config = dict(
    d_shared_expert=64,
    router_z_loss=0.0001,
    norm='rmsnorm',
    beta1=0.95,
)
Below are experts of layer 4 (counted from 0) of a mixture-of-experts language model. Rows are named router (the router's row for the expert), up (a neuron's input weights, with its number), down (a neuron's output weights, with its number) and show model dimensions 0-191. Each number is 128 + 24 x the weight over its row's rms, rounded and kept within 0 to 255.
After each expert's rows: a language model's description of what the expert responds to; "gets" lists some tokens that make up at least twice as much of what it gets as of all text. This comes from a sample of Wikipedia text that the model never trained on. Tokens count by the router's weight.

# expert 46
router [100  92  93 129 113 148 112 147 103 130 155 128 128 156 101 157  95 103 107 147 109 163 108 141 149  89 106 121 106 127 102 110 138 165 105 109  92 132 126  98 163 116 148 134 115 140 110 149 149 105 133  87  97 155 149 108 157 109 102 134 161 146 100 107 159 153 117 105 108  74 125 148 157 126 132 105 143 108 162 156 147 134 101 143  80  99 132 152 106  82 112 163 144 117 101 146 113 108  95 115 156 112 142 102 106  98 128 179 129 144 103 138 116 150 112  98 159 153 113 160 140 128 143 161 150 120 137 110 134 117 117 129 145 171 164  97 106 140 102 157 151  98  76 134 100 141  82  99 141 104 101 122 152 145 100 146 157  88  93 116 142 115 121 100 152 144 110 135 161 121 165 156 153 139 106  92 102 139 122 174 109 127 157 146 114 152 143  79 122 110 114  96]
up0 [128  87 142 124 123 106 112 127 133 163 110 141 135 118 148 120 103 104 111 118 123 123  83 102 145 127 106 125 128 164 175 140 138 127 124  76 120 116 138 134 143 120 132  96 140  95 128 148 147 129 121 138 110 125 180 125 119 148 126 137 121 116 123 123 126  86 166 119 139 121 116 108 135  77 141 144 119 135 113 107 125  87 102 140 131 157 105 157 147 106 129 118 165 135 104 154 109  96 146 109  88 141 154 114 103 106 145 148 162 143  86  87 108 123 148  89 180 148 160 160 154 143 191  95 140 152 166 138 155 115 147  88  97 119 127 113 123 142 117 138 119 107 203 106 136 118 106 159 119 148 140 123 144 153 146 164 128 117 115 133 139 137 136 162 146  72 129 165  89 123 153 175 120 205 123 100 135 157 141 143 132 176 146 129 144  82  97 145 156 152 121 147]
down0 [154 127 148  90 124 166 161 119 158  89 114 101 160 163 130 130 148 104 152 160 132 110 116  89 113 117 124 130 150 115 136 145 121 154 159 162 126 140 117 130 155  91 122 108 131 125  69 121 112 164 142 119  99 110 121 136 114 118 107 168 128 121 136 163 110 103 135 107 110 131 138 129 114 130 121  81 150 118 134 103 108 123 194 120 168 158 150 134  96  92 135 118 165 113 116 139 124 174 121  97 133 141 118 120 131 132 156 105  81 124 126 118 122 125 132 174 157 163  97 143 152 101 161 154 118 147 109 176 162 172 142 148 105 157 142 205 120 112 155 123 101 109 157 134 104 123  98 147 139 147 169 121  98 130 120 165 164 130 177 122 134 138 133  98 101 118  47 136 141 151 104 122 127 153 123 107  89 118 129 164 120 162 142 102 140 131 143 124 129 119 110 143]
Description: The, his, her, their, its right after a verb or preposition, before a noun, as in follow his brother, around the engine.
gets: " the", " his", " her", " their", " its", "s"

# expert 55
router [102  71  91 146 117 133 116 175  97 126 141 119 115 144 105 174  83 118 107 152 105 169 104 138 157 104 110 143 124 107 124 101 128 172 116 100  96 124 136 114 135 126 130 150 135 128  95 143 146 115 128  99  87 146 164 122 149 127  71 137 146 159 122 115 103 145 146 116 131  91 134 151 144 133  97  91 155  94 145 160 141 107  96 185 108 114 139 146 111 101 120 170 160 113  83 149 134 113 106 117 172 102 140 132  77 116 134 147 109 165  98 146  80 135 150 128 126 158 120 150 139 127 139 159 166 136 141 101 122 125 124 120 161 163 153 112  86 148 111 131 151 113 109 136 107 140  99  93 160 100 126 110 132 156 116 133 140 120  98 109 139 134 125 106 160 145 116 154 181 119 156 165 172 152  96 106  99 141 144 140 110 147 153 117 136 140 151  78 141 109 120  94]
up0 [122 133 174  88 158 133 122 134 150 104 120 123 116 149 113 153 153 136 134 119  91 122 130 153 104 150 149 139  92 178  96  92 125 135 106  91 101  85 124 133 130 151 151  84 165  83 111 154 112 145 149 124 122 109 142 113 110 158 141 118 146 108 162 107 127 153 129 132  87 113 161  99 149 103 106  86 123 131 103 157 168  95 107 134 122 152 132 132  97 137 160 176  81 106 128 124 131 137 155 144  60 146 128 113  85 154 114 121 162  75 122 141 134 148  89 145  88  97 121 164 129 149 138 139 169 172 115 100 128 124 130 102 147  77 125 134  76 133 115 153 155 126 149 109 144 107 113 143 108 134  76 143  93 152 130 120 154 128 117 165 130 122 145 158 156 121 133 136 139 156 142 131 158 134 112 157  84 102 147 114 132 153 140 144 118 153 126 125 116  95  91 127]
down0 [146 134 119 117 139 145  95 139 123 129 139  94 106 124 115 100  67 149 146 152 139 154 117 112  92 109 117 129 150 104  90  77 114 142  98 139 129 134 125 150 120 170 127 152 133 140 133 129 125 102 107 139 144 108 128 127 137 145  80 102 117 137 151 165 133  97 132  95  98 150 123 131 103 160 119 124 141 140 128 144  97 126 134 177 138 186 133 118 163 117 152 182 124  91 125  93 144 147 132 123 125 124 133 140 123 147 158 111 144 178 161 167 123 151 119  92 159 105 187 116 133 166 181 161 168 117 137  95 126  97 142 157 125  87 113 144 123 127 105 138  96 121 127 158 117 115 110 170 153 116  97 114  83 127 141 140  95 153 105 104 156 114 121 130  96 130 149 142 142 145 109 102 126 139 109 148 127 100 165 112  60  94 115 152 175 152 143 160 110 170  98 114]
Description: Possessive s after personal names (Pakula's, Paget's) and the possessive pronouns his, her, its, their, plus has, had, who.
gets: "s", " and", " his", "'", ",", " ("

# expert 53
router [ 83  95  89 158 113 120 114 139 112  80 159 131 129 145 117 178 123 114 101 147 102 174  87 177 132 121 120 161 121 129 109 132 130 135 122 125 104 128 142 115 152 162 138 138 137 133 132 166 175 120 137 112 110 144 120 119 153 148 116 144 132 170 106 114 151 176 134  98  97 114 128 131 160 104  95 100 157 107 135 146 150 105 115 146  91 103 131 169 137 120 107 186 159 111  67 129 127 121 117  71 180 109 142 135 111 109 120 123 118 147 103 137  97 140 144  96 148 159 117 142 133 129 158 152 143 114 146  93 118  92 112 155 173 164 154 104 115 141  93 124 139 105 125 135 100 138 121 144 109  98 107 119 156 144 124 112 152 114  95 145 163 132 126 107 168 161  90 131 156 106 131 159 136 135 109 111  95 162  96 175  99 125 147 128 106 147 159 103 135 156 147  89]
up4 [117 131 114 117 167 112 110  98 134 154 129 120 174 123 117 182 102 109 139 125 100 154 113 150 141 107 155 118 112 160 126 135 103 148 133 138 107 150 162 108 110 143 180 140 157 146 120 130 157 123 136 179 113 121 125 150 112 148 130 130 114 171 133 112 110 137 150 113 138 118 171 135 114 126 157 145  85 128 167 124 149 140 145 136 103 121 151 117 133 119 114 119 120 134 128 149 106  97 124  93 110 129 115 138 158 126  78 169 111 117 132 120 107 183 126 103 141 193 141 154 140 138 139 115 152 136 138 139 144 138 103 136  96 111 103 148 159 151  72 174  97 106 128 149 126 164  97 140 176 154 133 113 132 120 136  94 118  71 133 133 137 166 137 149 104 106 141 154 133 116  87 105 115 106  57 134 131 136 136 127 154 185 175 136  54 142 122 123 159 135 165 117]
down4 [118 143 167  94  99 122 116 100 133 111 113 118 119 103 129 152 146 166 103 134 129 142 160  82 141 161 134 106 113 123 124 146 106 187 120 124 122 138 118  96 136  78 118 113 108 120 133 147 131  93 100  79 110 102 109 136 106  89 170  70 135 101 171 166 152 145 153 163 120 114 165 108 123 120  97 106  69 106 116 127 113 148  81 134 132 129 136 156 134 118 178  89 134 132 113 121 139 141 145 103 162 125 108  91  97 161 150 153 139 135 130 143 117 123 165 112 173  82 140 101 153 150 127 154 138 112 146 149 100 150 146 107 126 137 141 107 119  84 127 125 124 148  85 163 160 126 130 125 125 123 127 141 127 139 114  94 184 113 149 195 146 125 130 129 111 108 133 184 106 116 165 152 127 125 151 137 125 116 144 104  88 128 138 115 120 120  82 116 138 162 124 122]
Description: Prepositions after verbs or participles, especially in after resulted, also with, to, as, on, into, including: resulted in, due to.
gets: " in", " with", " to", " In", "in", " for"

# expert 8
router [ 96 107 101 123 102 110 107 146  84 117 168 147 122 126 111 139 122 100  84 148 117 165  79 142 134  95  83 132 126 105  95 113 160 141 108 118  83 127 122 113 137 119 145 172 119 157 109 145 160 101 103 109 114 149 160 120 169 114  98 124 189 162 109 100 135 164 143 115 106  98 133 116 121 109  92 100 184 111 165 141 149 133 111 143 106  93 112 135 100  90 136 145 124 109  83 148 171 135  76 105 143  95 141 128 117 117  84 157 109 131 103 119 113 149 140 135 150 149 125 147 145 124 157 149 174 115 129 118 125  97 118 122 163 144 132  73 104 156  82 117 147 140 105 124  93 145 134 130 125 120 119 152 155 133 119 116 155 113  98 108 145 105 141 116 163 153 118 136 146 117 159 153 156 165 130 110 111 159 130 153 108 145 164 129 125 144 146  79 143 102 114  85]
up4 [ 98 142 157 136 110 100 110 125 187 169 150 102 137 155 129 106 133 167 139  91 191 163 118 174 178 144 134 148 156 121 124 151 115 132 130 157 150 148 141 134 141 124 119 156 141 123 151 154 125 134 140 145 130 121 131 141  95 126 132 152 161 158  89 112 105 168 161 140 120 107 102 166 141 106 152 102  83 113 143 126 111 100 147  98 126 118  77 135 105 114 136 144 136 138  64 133 142 117  85 129  94 123 131 119 172 129 157 188 151  99 124 139 104 163 139 141 123 162 130 114 145 168  95 125 128 152  76  98 111 129  92 149 133 111 104 135 151 155 113 126 111 157 132 103 128 130 144 164 133 102 141 103 116  96 102 101 148 121 111 137  81 123 121 133 111 149 119 158 156 142 164 169 163 178 122 138 128  95 129 139 119 130 123 143  96 167 140 157 155 145 129 149]
down4 [143 146 179 147 142 125 135 106 106 118 140 163  98 118 137 114  81 123 119 169 124 106 140 125 142 126 108 125 132  86 124 114 129 122 119 150 158 114 126 138 132 123 123  90 158 119 132 148 153 134 160 152 136 134 128 131  83 146 160 159  96 140  75 165 118 115 109 127 152 145 108 113 111  96 142 101 146  94 164 137 124 132 129 172 142  75  70  81 113 167 120 152  98  80 126 122 120 145 130 156 141 176 159 172  96 130 117 116 138  98 131 100 128 142 112 147 141 153 125  98 151 104 170  80  57 109 130  94 101 149 122 119 147 111 145 141 132 151  69  96 125 135 121 138 150 156 134 120 122 140 131 135 114 105 110 113 105 109  96 110 119 121 107 138 139  82 112 164 103 103 150 115 113  89 173 125 147 113 146 163 168 132 120 136 120 150 179 143 125  95 105 122]
Description: Opening capitalized piece of proper names and places, especially Ro, Ra, Bra, Bri, Bu, as in Bra-zil, Bri-tain, Bro-nson.
gets: " Ro", " Ra", " De", " Ca", " Bra", " Car"

# expert 3
router [ 93 104  91 139 104 138 111 178  85 118 141 121 116 188  94 175 112  87 121 146 107 181 112 170 116 103 109 130 118 105 119 106 143 129 124 118 118 132 118 108 140 126 145 152 143 162  99 144 140 119 133  99  92 197 126 125 167 127 116 138 137 138 120  99 125 158 120  85 117 122 127 140 155 140 140 102 154  78 162 167 141 121 125 121 135 109 114 126 108 123 111 174 138 107 111 132  99 116  97 124 152  98 119 121 128 127  90 159 113 153  90 155 126 127 124 129 138 151 121 146 151 139 142 159 161 113 132 113 147 111 114 126 130 180 164  86  75 126  89 140 168 133 134 133 112 146 107 123 144 113 119  97 153 142 115 112 148 102  68 108 142 125 115 101 145 143  77 156 137 104 143 168 145 147 113 112  93 126 149 161  91 146 158 144  89 166 134 104 102 113 112  98]
up5 [119 139 130  78  60 151 108 165 177 140 137 152 115 143 113 120 154 103 155 114 137 148 102 154 111 114 151 134 120 126 132 166 131 103 153 100 152 117  78  79  86 110  87 123 137 156 148 101 119 133 166 116 114 145 112 169 156 124 114 176 149  79 130  78 125 143 141 109 161 104 135 106  93 114 117 148  90 121  98 125 122 133 129  96 111 117 148 100 150 107 146 106 115 133 107 144 119 125 127 125 197 142 146 102 132 146 120 127 102 137 164 143 148 117  91 130 109 160 194  94 141 150 144 109 110 129 127 132 103 157 149 155 148 175 112 144  77 176 122 111 117 143 124 152 120 118 111 139 139 132 136 117 139 132 113 117 115 102 116 139 115 152 137 134 149 151 120 108 128 102 124 182 132 158 147  91 128 162 150 134 165 119 191 108 146 121 130 120 136 107 149 152]
down5 [102 100 105 153 131 168  89 149 104 119 172 150 111 125 124 143  84 102 157 154 132 118 124 141 149 145 128 121 121 140  99 143 145 127 135  90 147 128 124 124 113 106 100 165 140 158 125 164 123 108 100  97 130 151 155  98  97 137 131 111 118 136 121  91 139 167 122 141 139 143 100 112 120 150 148 130 145 112 137 132 103 131 119 125 158 125  88 128 166 119 125 103 138 146 125 146 103 126 134 117 150  99  82 140 117 142 147 109 135 115 171 120 119 102 119 117 116 129 131  95  93 119  90 137 175 116 143 109 121 123 157  93  86 144 162 152 130 138 108 155 129 104 121 112 164 144 101  95 130 132 129  98 127 158 147  79 158  99 119 142 108  96 147  92  83 153 135  85 163 134  99  82 118  85  75 154 154  82 104  69 142 181 115 150 127 137  82  94 150 181 131  96]
Description: The, its, their, his right after prepositions like of, in, to, plus the preposition for, as in "in the 2008", "on their album".
gets: " the", " for", " its", " their", " on", " For"

# expert 34
router [104  82  99 104 109 149 108 155  91 115 165 153 128 157  94 149 101 100  92 154 100 162 112 140 127 110 107 140 112 132 120  89 147 146 122 115 114 101 134  85 148 130 145 174 135 148  97 153 159  72  95  96 108 149 151 103 153 113  99 149 161 156  99  93 124 140 132  86 109 109 102 144 133 132 110 121 130 122 150 156 153 113 102 158 110 101 140 146 104  96 118 149 163 120  97 159 130 145  73  90 171  99 140 103 107 105 118 177 135 144 105 145 107 121 139 135 147 136 121 152 130 124 161 131 152 123 134  92 155 107 113 159 136 162 152  95  90 129 123 145 148 116 131 118  97 138 112 100 144  90  91 136 158 128 100 120 148 126  96 152 163 135 132  99 139 155 112 141 170 101 149 139 175 115 104 140 110 145 125 153  93 152 153 116 109 162 141  95 121 140 121  87]
up4 [147 123  96 120 127 108 139 114 118  79 173 113 115 136 117 158  98 128 133 104 124 100 100 104 135 133 103 113 127 121 104 131  89 166 146  93 112 152  91 167 156 161 117 102 146 109 120 100 137 112 118  99  96 122  95  99 131  93 155 131 117 184 122 114 119 101 124 139 132 134 140 134 178 124 195  99 122 101  85 110 134 112 109 121 155 101 108 135 122 158 163 146 126 123 105 162 123 164 124 134 116  91  98 150 130 169 145  97 127 105 106 119 106 148 144 131 209 115  97 126 106 132 158 146 117 104 189 128 120 121 147 124 160 144 170 149 149 117 123 193 150 121 144 133 128 131 139 103 143 115 123 122 135 158 130  83 148 158 187 129 166 137 119 130 146 114  83 120 147 134 141 147 158 116 114  80  99 133 104 136 112 120  95 127 103 111 161 127 114 138 118 148]
down4 [114 153  88 105 178  84 150 161 136 120 131  95 103  65 134 111 144 128  83  95 136 113 134 126 139 141 149 119 141 160 149 165 109  75 100 168 103 157 106 113 150 138 103 152 112 148 109 121 101 113  72 142 130 107 126 121 107 131  95 130 118 193 101 136 106 152  89 121 110 165 149 133  95 120 146 143 162 129 135 105 149 141 120 108 113 111 135 138 131 115 103 112  93 151 140 115 100 105 168 111 151 181 131 101 120 129 104 145 128  94 109 120 151 168 114  93 145 122 148 106 145 155 111 139 139  99 138 138 119  91 135 115 120  91 114 149 135 111  91 116  82 122 129 130 162 178 129 124 108 130 121 153 109 144 147 134 135 110 117 166 101 109 106 120 170 149 135 152 104  95 105 107 145  88 145 174 121 151 146 151 158 157 171 119 123 148 170 140  96 143 136 147]
Description: Single consonant letters and odd pieces like k, K, H, Y, y, often in phonetic tables, non-Latin scripts, math, or y-ard.
gets: " K", " D", " G", "k", " J", " Y"

# expert 24
router [100  92 104 134 103 136 101 134 102 119 133 144 117 129 107 157 101  90 106 111 102 176  83 128 111 108 103 102 134 119 118  98 123 155 126 102  98 130 151  96 150 143 116 121 152 142 136 182 145  98 101 102 115 165 135 105 160 126 111 147 154 135  96 105 124 176 130 116 116 122 118 158 132 133  89 131 140  93 148 144 158 117 115 163  75 111 155 173 132  78 121 184 131 143  82 140 139 152 135 126 168 130 156 128 116 111 125 177 107 182 108 127  87 145 102 113 130 156 131 130 150 148 160 143 146 108 162 113 122 119 125 138 176 136 148  90  78 126 117 144 168 124 140 142 112 148 134 113 147 115 128 115 145 147 116 150 160 117 108 117 146 135 126 120 171 151  87 140 170 128 169 169 150 139 107 123 109 173 122 134 113 135 159 121 139 166 154  94 133 145 115  83]
up0 [122 135  98 114 127 119 120 105 134 102 107 161 120 133 126 143 133 108  98 131 154 121 119 164 162 128 149 106 103 102 112 164 128 143  99 163 114 130 142 106 137 152 135 154 113 118 155  94  95 157 141 118 130 123 123 125  94 141 126 160 142 200 124  94 150 195 156 119 117 122 123 209 148 148 140 118  83 164 157 124 155 158 112 129 122 112 111 143 122 100 157 168 124  85  98 116 153  88 157 152 128 161 119 132 145 100 112 137 109 124 131 105 139 138 140  92 128 163 139 131 122  92 149  82 142 123 137 110 127 125 102  93 136  88 166  65 107  97 180 103 118 105  91 153  91 100 100 138 150 120 132 177 117 146 100 161 110 126 134 111 112 140 104  98 144 141 135 128 172 153 141 135 118 108 111 125 101 161 122 109 115 154 167 117 135 154 149 139 144 142 100 121]
down0 [134 118 169 153 150  95 155 124 138 166 121 138 116 110 107 135 150 153 122 107 133 133 150 160 164 149  95 120 181 115 161 166 135 136 129 119 104 101 133 113 161 121 113 138 105  90  88 100 140 163 121 127 125  84 168 125  84 127 167 170 103 128 132 112 119 131 108  89 162 146 119 108 108 197 156 126  85 156 125 115  89 144 134  87  91 119 173 149  83 135 166 142 132 128 173 142 112 125 104 137 104 148 123  94 127 156 130  99 134 101 126 132 122 117 127  92 132 123 103 105  99 146 130 115 108 110 108 114 102 168 144 105 140 111 106 125 133 158 114 115 165 151 137 132 135  74 161 148  84 152 154 109  90 101 135 123 147 109 115 126 127 138 144  79 148 111 137 131 102 126 102 133 145 141 142 119 147  93  78 138 125 117 101  62 156 108 109 146 130 142 135 117]
Description: The word "as" in "released as" or "as much as", forms of be and become, and separators after team or place names in tables.
gets: " as", " |", " –", ":", " be", ")"

# expert 4
router [103  97 108 148 104 181 115 149  98  76 159 144 120 128  90 160 113  98  98 119 105 168 123 137 145  84 101  96  89 122 122 112 153 143 100 126  98 120 107  96 114 135 141 155 140 132 144 135 146 114 136  91 116 133 140 102 148 117  99 154 160 116 114 112 154 161 125 124 121 131 137 135 147 130 100 118 148 104 173 128 141 153  98 125  85  96 140 163  82  91 123 160 126 126  77 129 132 100 122  99 173 108 167 130 110 111  78 148 143 118  95 137 102 144 161 111 146 153 134 144 132 122 158 150 156 151 125  84 123 117 111 143 140 136 167 102  68 132 113 113 150 102 114 134 117 154 115 137 146  87 117 145 143 150  99 110 139 111  97 122 170 120 128 105 171 140 100 144 143 140 184 172 124 141 109 129 110 156 138 168 100 146 138 121 107 173 121  98 116 116 126  88]
up8 [ 87 117 126 150 132 132  87 109 125 137 160 100 130 134 133 135  88 134 148 145  40 143  92 192 173 127 133 149 134 113 133 103 156 160 105 143 133 112 151 178 120 101 159 106 184 123 161 144 117 135 113 111 135 118 134 121  86 104  91 111 144 133 122 155 126 100 138 107 126 124 109 141 143 133 157 114 109 138 104 137 128 119 121 115  94 101 117 121  66 153 120  95 107 123 117 111 155 129 115 149 161 145 132 162 140 151 151 119 158 149 118 163 121 141 168 143 165 125 118 155 207 129 120 112 136  80 166 132 128 134  85 105 122 156 152 145 151 148 136 107 154 130 107 107 137 151 106 146 159 139 117 149 133 134 131 114 116  83 157 129 129 162 117 139 112 123 138 164 153 145  95 117 136 139 154 105  77 104 118 159 164 131 127  93 126 137 162 151 110 119  82 139]
down8 [114 128 121 117 138 127  93 117 125 137 127  95 187 143 115 111 106 176  97  96 148 136 104 141 153  89 138  86 110 101 124 166 151 125 130 151 147  96 179 112 142 137 155 139 127 139 127  94 146 122 138 138 127 145 121  93 111 146 175 145 149 112 136 138 121 148 128 114 152 126 130 163 110 146 130 176 137 140 105 149 145 153 161 161  97 112 146 130  98 125  91 141 138 117 116 189 131 113 112  94 145 144 145 153 152 145 108 113 113 108 195 123 156 131 110 137 111 153 123 134 104  81 131 103 118 131 122 128 124 114 187 131 124 107 113 122 107 109  88 102 138  95 145 169 169 118  98 168 135 143 125  94 147 140 101 108  91 151 123 167  96 108 157  74 130 160 127 106 110 132 111 138 110  82 125 142  96 177 119 107 154 176 154 152 137  96 137 156  92 153 119 146]
Description: Colons after infobox field names, plus pipes, semicolons, dashes and words like including, include, like that open lists, e.g. Born:, Coordinates:.
gets: ":", " |", ";", " including", " include", " as"

# expert 39
router [ 89 106  94 143  97 164 117 126 119 103 141 128 129 145 120 163 106  73 122 135  93 155 119 138 130  89  83 118  98 119 126 108 125 152 126 142 114 124 129  86 128 144 140 128 114 144 130 181 123  99 138 102 107 168 173  92 181 124 135 149 142 163 105 134 148 172 144 111 108 112 125 140 143 136 107 116 150  99 130 159 167 145  98 136 103  92 137 146 112 106 154 134 148 132 121 138 139 114 113  91 135  94 119 120 110 116 106 159 129 168 122 146 133 134 144 115 131 153 129 154 146 135 145 163 154 133 114 130 119 116 117 123 143 147 161 101 106 171 114 137 141 104 108 112 113 121 112 111 143  97  88 158 144 124  90 124 149 128  72 131 149 124 103  86 192 148 125 156 180 102 177 166 151 171 101 108 114 170 123 152  96 134 149 106  96 148 148 121 138  72 124  81]
up8 [121 101 142 101 105 143 131 121 155  86 136 100 109 147 130  93 146 117 116 127 114 133 142 132 154 146  97 116 121 105 138 154 121 139 107 113 156 132 156  95 122 127 152 120 143 113 100 148 139 119 128 128  97 135 127 115 115 138 176 138 103 139 103 176  62 133 102  93 148 124 138 181 110 185 130 128 116 126 114 164 101 119 125 134 110 121  59 106 121 116 163 169 131 171  97 120 104 125 121  57 121  61 133 155 119  92 128 132 118 108 142  86 118 112 127  62 110 124 151 136 123 125 151 143 140 132 126 116 121 139  92 179 105 119 126  97 108 137 130 116 134 175 134 121 159 152 146  89 143 146 126 154 156 115 141 139  95 105  86 130 156 164 111 118 127 107 158  86 163 104 146 155 130 124 144 103 151 116 120 150 119 148 124 163 119  82 135 141 138 152 122  76]
down8 [160 104 138 198 154 109 113 146 146 154 149 181 106 115 131 166  96 130 127 142 108  95  77  86 122 145 142 133  71 135 120 100 109 131 128  97 110 127 129 137 129 145 100 140 164 102  98 111 101 104 187 135 127 109 117 136 116 102 132 131 114 120 133 142  96 145 120 120 116 120 132 147 119 134  98 132 127 123  67 154 108 167 133 125 119 110 178 173 157 146 115 149 121 133 154 174 137 104 136 141 118 145 128  91  96 136 164 109 145  83 175 137 146 144 171  98 113 137 122 131 104 131 135 131 135 172 152 173 141 118 170 158 121 148 140 114 145 143 167 106  85 103 126 118  95 137 121 115 121 138 114 107 149 124 156 129 120 175 131  83  92  92 125 115 144 162 112 160 130 140  95 106 162 101 151 139 120  99 122 130 157 148 135 108 122 141 124 110  82 121 134  86]
Description: Pipe separators between table cells, especially right after a name or place, plus a few verbs like held, sold, were.
gets: " |", "|", ";", " Team", " about", " Party"

# expert 13
router [ 83 101  83 138  97 146 121 155 102 111 145 138 117 151 106 160  92 120 117 158 102 157 108 149 111  77 124 136 113 126 120 100 157 155 118 125 108 138 102 110 152 148 133 141 158 171 127 171 168 114  98  99  85 183 136  96 187 131 127 151 129 152 118 108 155 156 140 135 103 112 127 150 168 115 101 112 152  97 150 141 150  95 110 137 113  86 144 131 110  94  99 176 133 134 103 126 124 126 117 102 156  79 129 132 113 125  97 164 127 139 107 139 127 107 130 116 125 130 122 147 131 121 142 149 174 117 130 116 147 126 124 159 142 155 157  99 113 156  88 141 142 120 139 125  86 162 131 140 123 111 121 114 136 140 116 131 144  85  73 159 150 112  90  94 167 127 105 122 128  95 134 177 187 136 110 100 107 162 123 131 119 167 132 127  98 149 134  87 111  91 140 113]
up4 [108 130 135 116 152 125 137 147 142 140 120 118 102 136 130 130 119  46 132 138 141 146 126 143  97 114 129 104 125 138  97  89 166 127 149 148 120 126 113 109 146 165 146 121 119 164 152 182 105 161 118 120 144 142 167 130 123 160  95 119 104  95 146 101 102 158 106 120 146 154  85 106 137  64 134 107 126 127 101 100 156  95 102  82 181  96  94 137 121 137  84 100 147 124 121 142 139 108 105 113  95 134 156 138 117 134 164 129 151 117 123 143  74 107 128 140 100 109 118  99  95 123 144 135 167 100 105 123 168 142 132 119 174  61 134 143  98 116 101 132 141 133 105 168 123 110 134 117 136 104 111 133 124 121 112 109  82 158 149 110 148 106 205 131 104 131 148 130 119 139 149 120 112 122 124 146  99  85 150 137 158 130 118 107 125 146 107 156 124  86 132 152]
down4 [143 101  99 150 113 153 109 202 127 155 130  97 141 142 104 141 145  81 169 112 163 144 155 120 139  96 166 143 150 134  78  84 148 139 123 157 146 127 158 129 153 149  83 127 100 175 137 116 111 132 147 105 137 150 139 112 114 123  83 102 101 133 148 102 141 156 142 116 159 141  97 129 132 146 140 129 120 120  91 161 114 124 108 120 112 153 149  89 168 146 110 123 135  93  99 124 130  96 106 122 154 110 131  91 154 124 158 131 162 144 124 113 140 105 147 156 170 127 122 133 104 122 146 112 130  95 108  88 110 144 102 100 127 102 141 176  95 138 132 106 123 146 100 148 100  99 123 126 115 104 106  65 139 129  75 147  90 130 149 116 155 120 122 122 160 128 124 143 127 112 144  77 110 146 157 131  86 121 163 110 154 162 100 185 135 123 147 135 161 136 150 123]
Description: For, against, with, to after verbs in footballer biographies (appearances for, played for, scored for), plus table pipes and section markers.
gets: " for", " to", " the", " with", "ed", " against"

# expert 19
router [ 96  84 106 119 102 156 108 176  91 122 179 155 130 161  99 137 106 124  83 127  78 170 128 125 166  93  92 132 112  95  96 108 137 153 123 104 108 102 102  93 138 139 139 158 136 140  94 141 160  89 117 122 102 160 154 106 159 117 111 159 133 130 118 116 142 166 147 134  85 106 122 146 175 115 131 103 129 102 137 145 156  93 126 151  91 114 134 160 100 108 141 126 149 127  89 138 108 138  62 112 152 118 120 137 136 100 102 162 117 164 102 118 106 110 132 119 149 143 112 145 134 123 165 145 163  98 150 123 123 113 118 156 168 168 156  90  95 149 101 116 152 111 118 103 105 136 131 137 153  97 106 139 154 138  97 151 144 120 109 126 128 137 122  99 153 147  83 142 156 113 155 147 149 155 107 118 106 156 130 173 120 157 153 136  99 122 112  94 134 134 148 100]
up4 [ 89  73  88 108 161 110 102 111 130 114 158 129 127 111 121 145 133  97 123 121 113 101 118  86 138 149 159 134 143  78 100 140 187 105 134 119 144 182  93 107 120 106 143 125 120 137 134 144  81 114 157 110  78 142 132 106 134 129 121 151 106 115 142 129 127 157 108 133 106 143 119 102 123 152  95 136  84 110 138 147 139 136 127 127 138 163  80 111 120 113  90 132 143 135 109 135  88 129  85 164 170 109 149 139 118 140 143 160 151 111  80  84  81 119 141 148  86 136 178 158 149 116 134 167 144 151 126 137 149 138 122 161 124 160 164 121 131 154 126 142 127 160 118 146 166 182 118 102  98  84 126 115 139 132 118 121  78  99 150 136 115 141 108 122  82 153 115  94 118 123 126 135 150 144 147 154 147 107 123 159 130 121 128 131 154  84 106 116 145 167 155 146]
down4 [134 124  90 138 111 131 104 156 153 119 135 139  86 145 119 113 144  93 122 115  92 131 133  85 115 122 100  94 139 134 144 140 132 146 134 101 143 107 166  62 145 108 120 140 151 128  83 123 139  90 173 112 108 107 103 107 137 126  88  98 140 187 149 133 143 153 109 154 140 130 127  92 137 146 138 129  87 155 116 125 140  80 157 161  82 142 124 121 107 141 140 118 130 113 112 121 117 164 111 174 121 156 149 161  85 154 150 129 134  96 153 164 116 122 105 128 103  90 104 144 122 136 123 109 139 127 128 159 153 133 121 110 121 112 127  99 146 177 112 163 122 105 159 133 138 123  65  98 101 128 121 106 122 166 170 120 157 119 166 141 181 149 153 139 138 117 135 134 115 111  85 102 140 149 125 145  87  88 171 139 131 105 128 169 154 119 104 130  96 112 176 147]
Description: Word-initial capital or lowercase G and L pieces, such as G, Le, Li, La, Go, Gu, starting names and terms: Lepidoptera, Length, Garrison.
gets: " G", " Le", " L", " Li", " La", "L"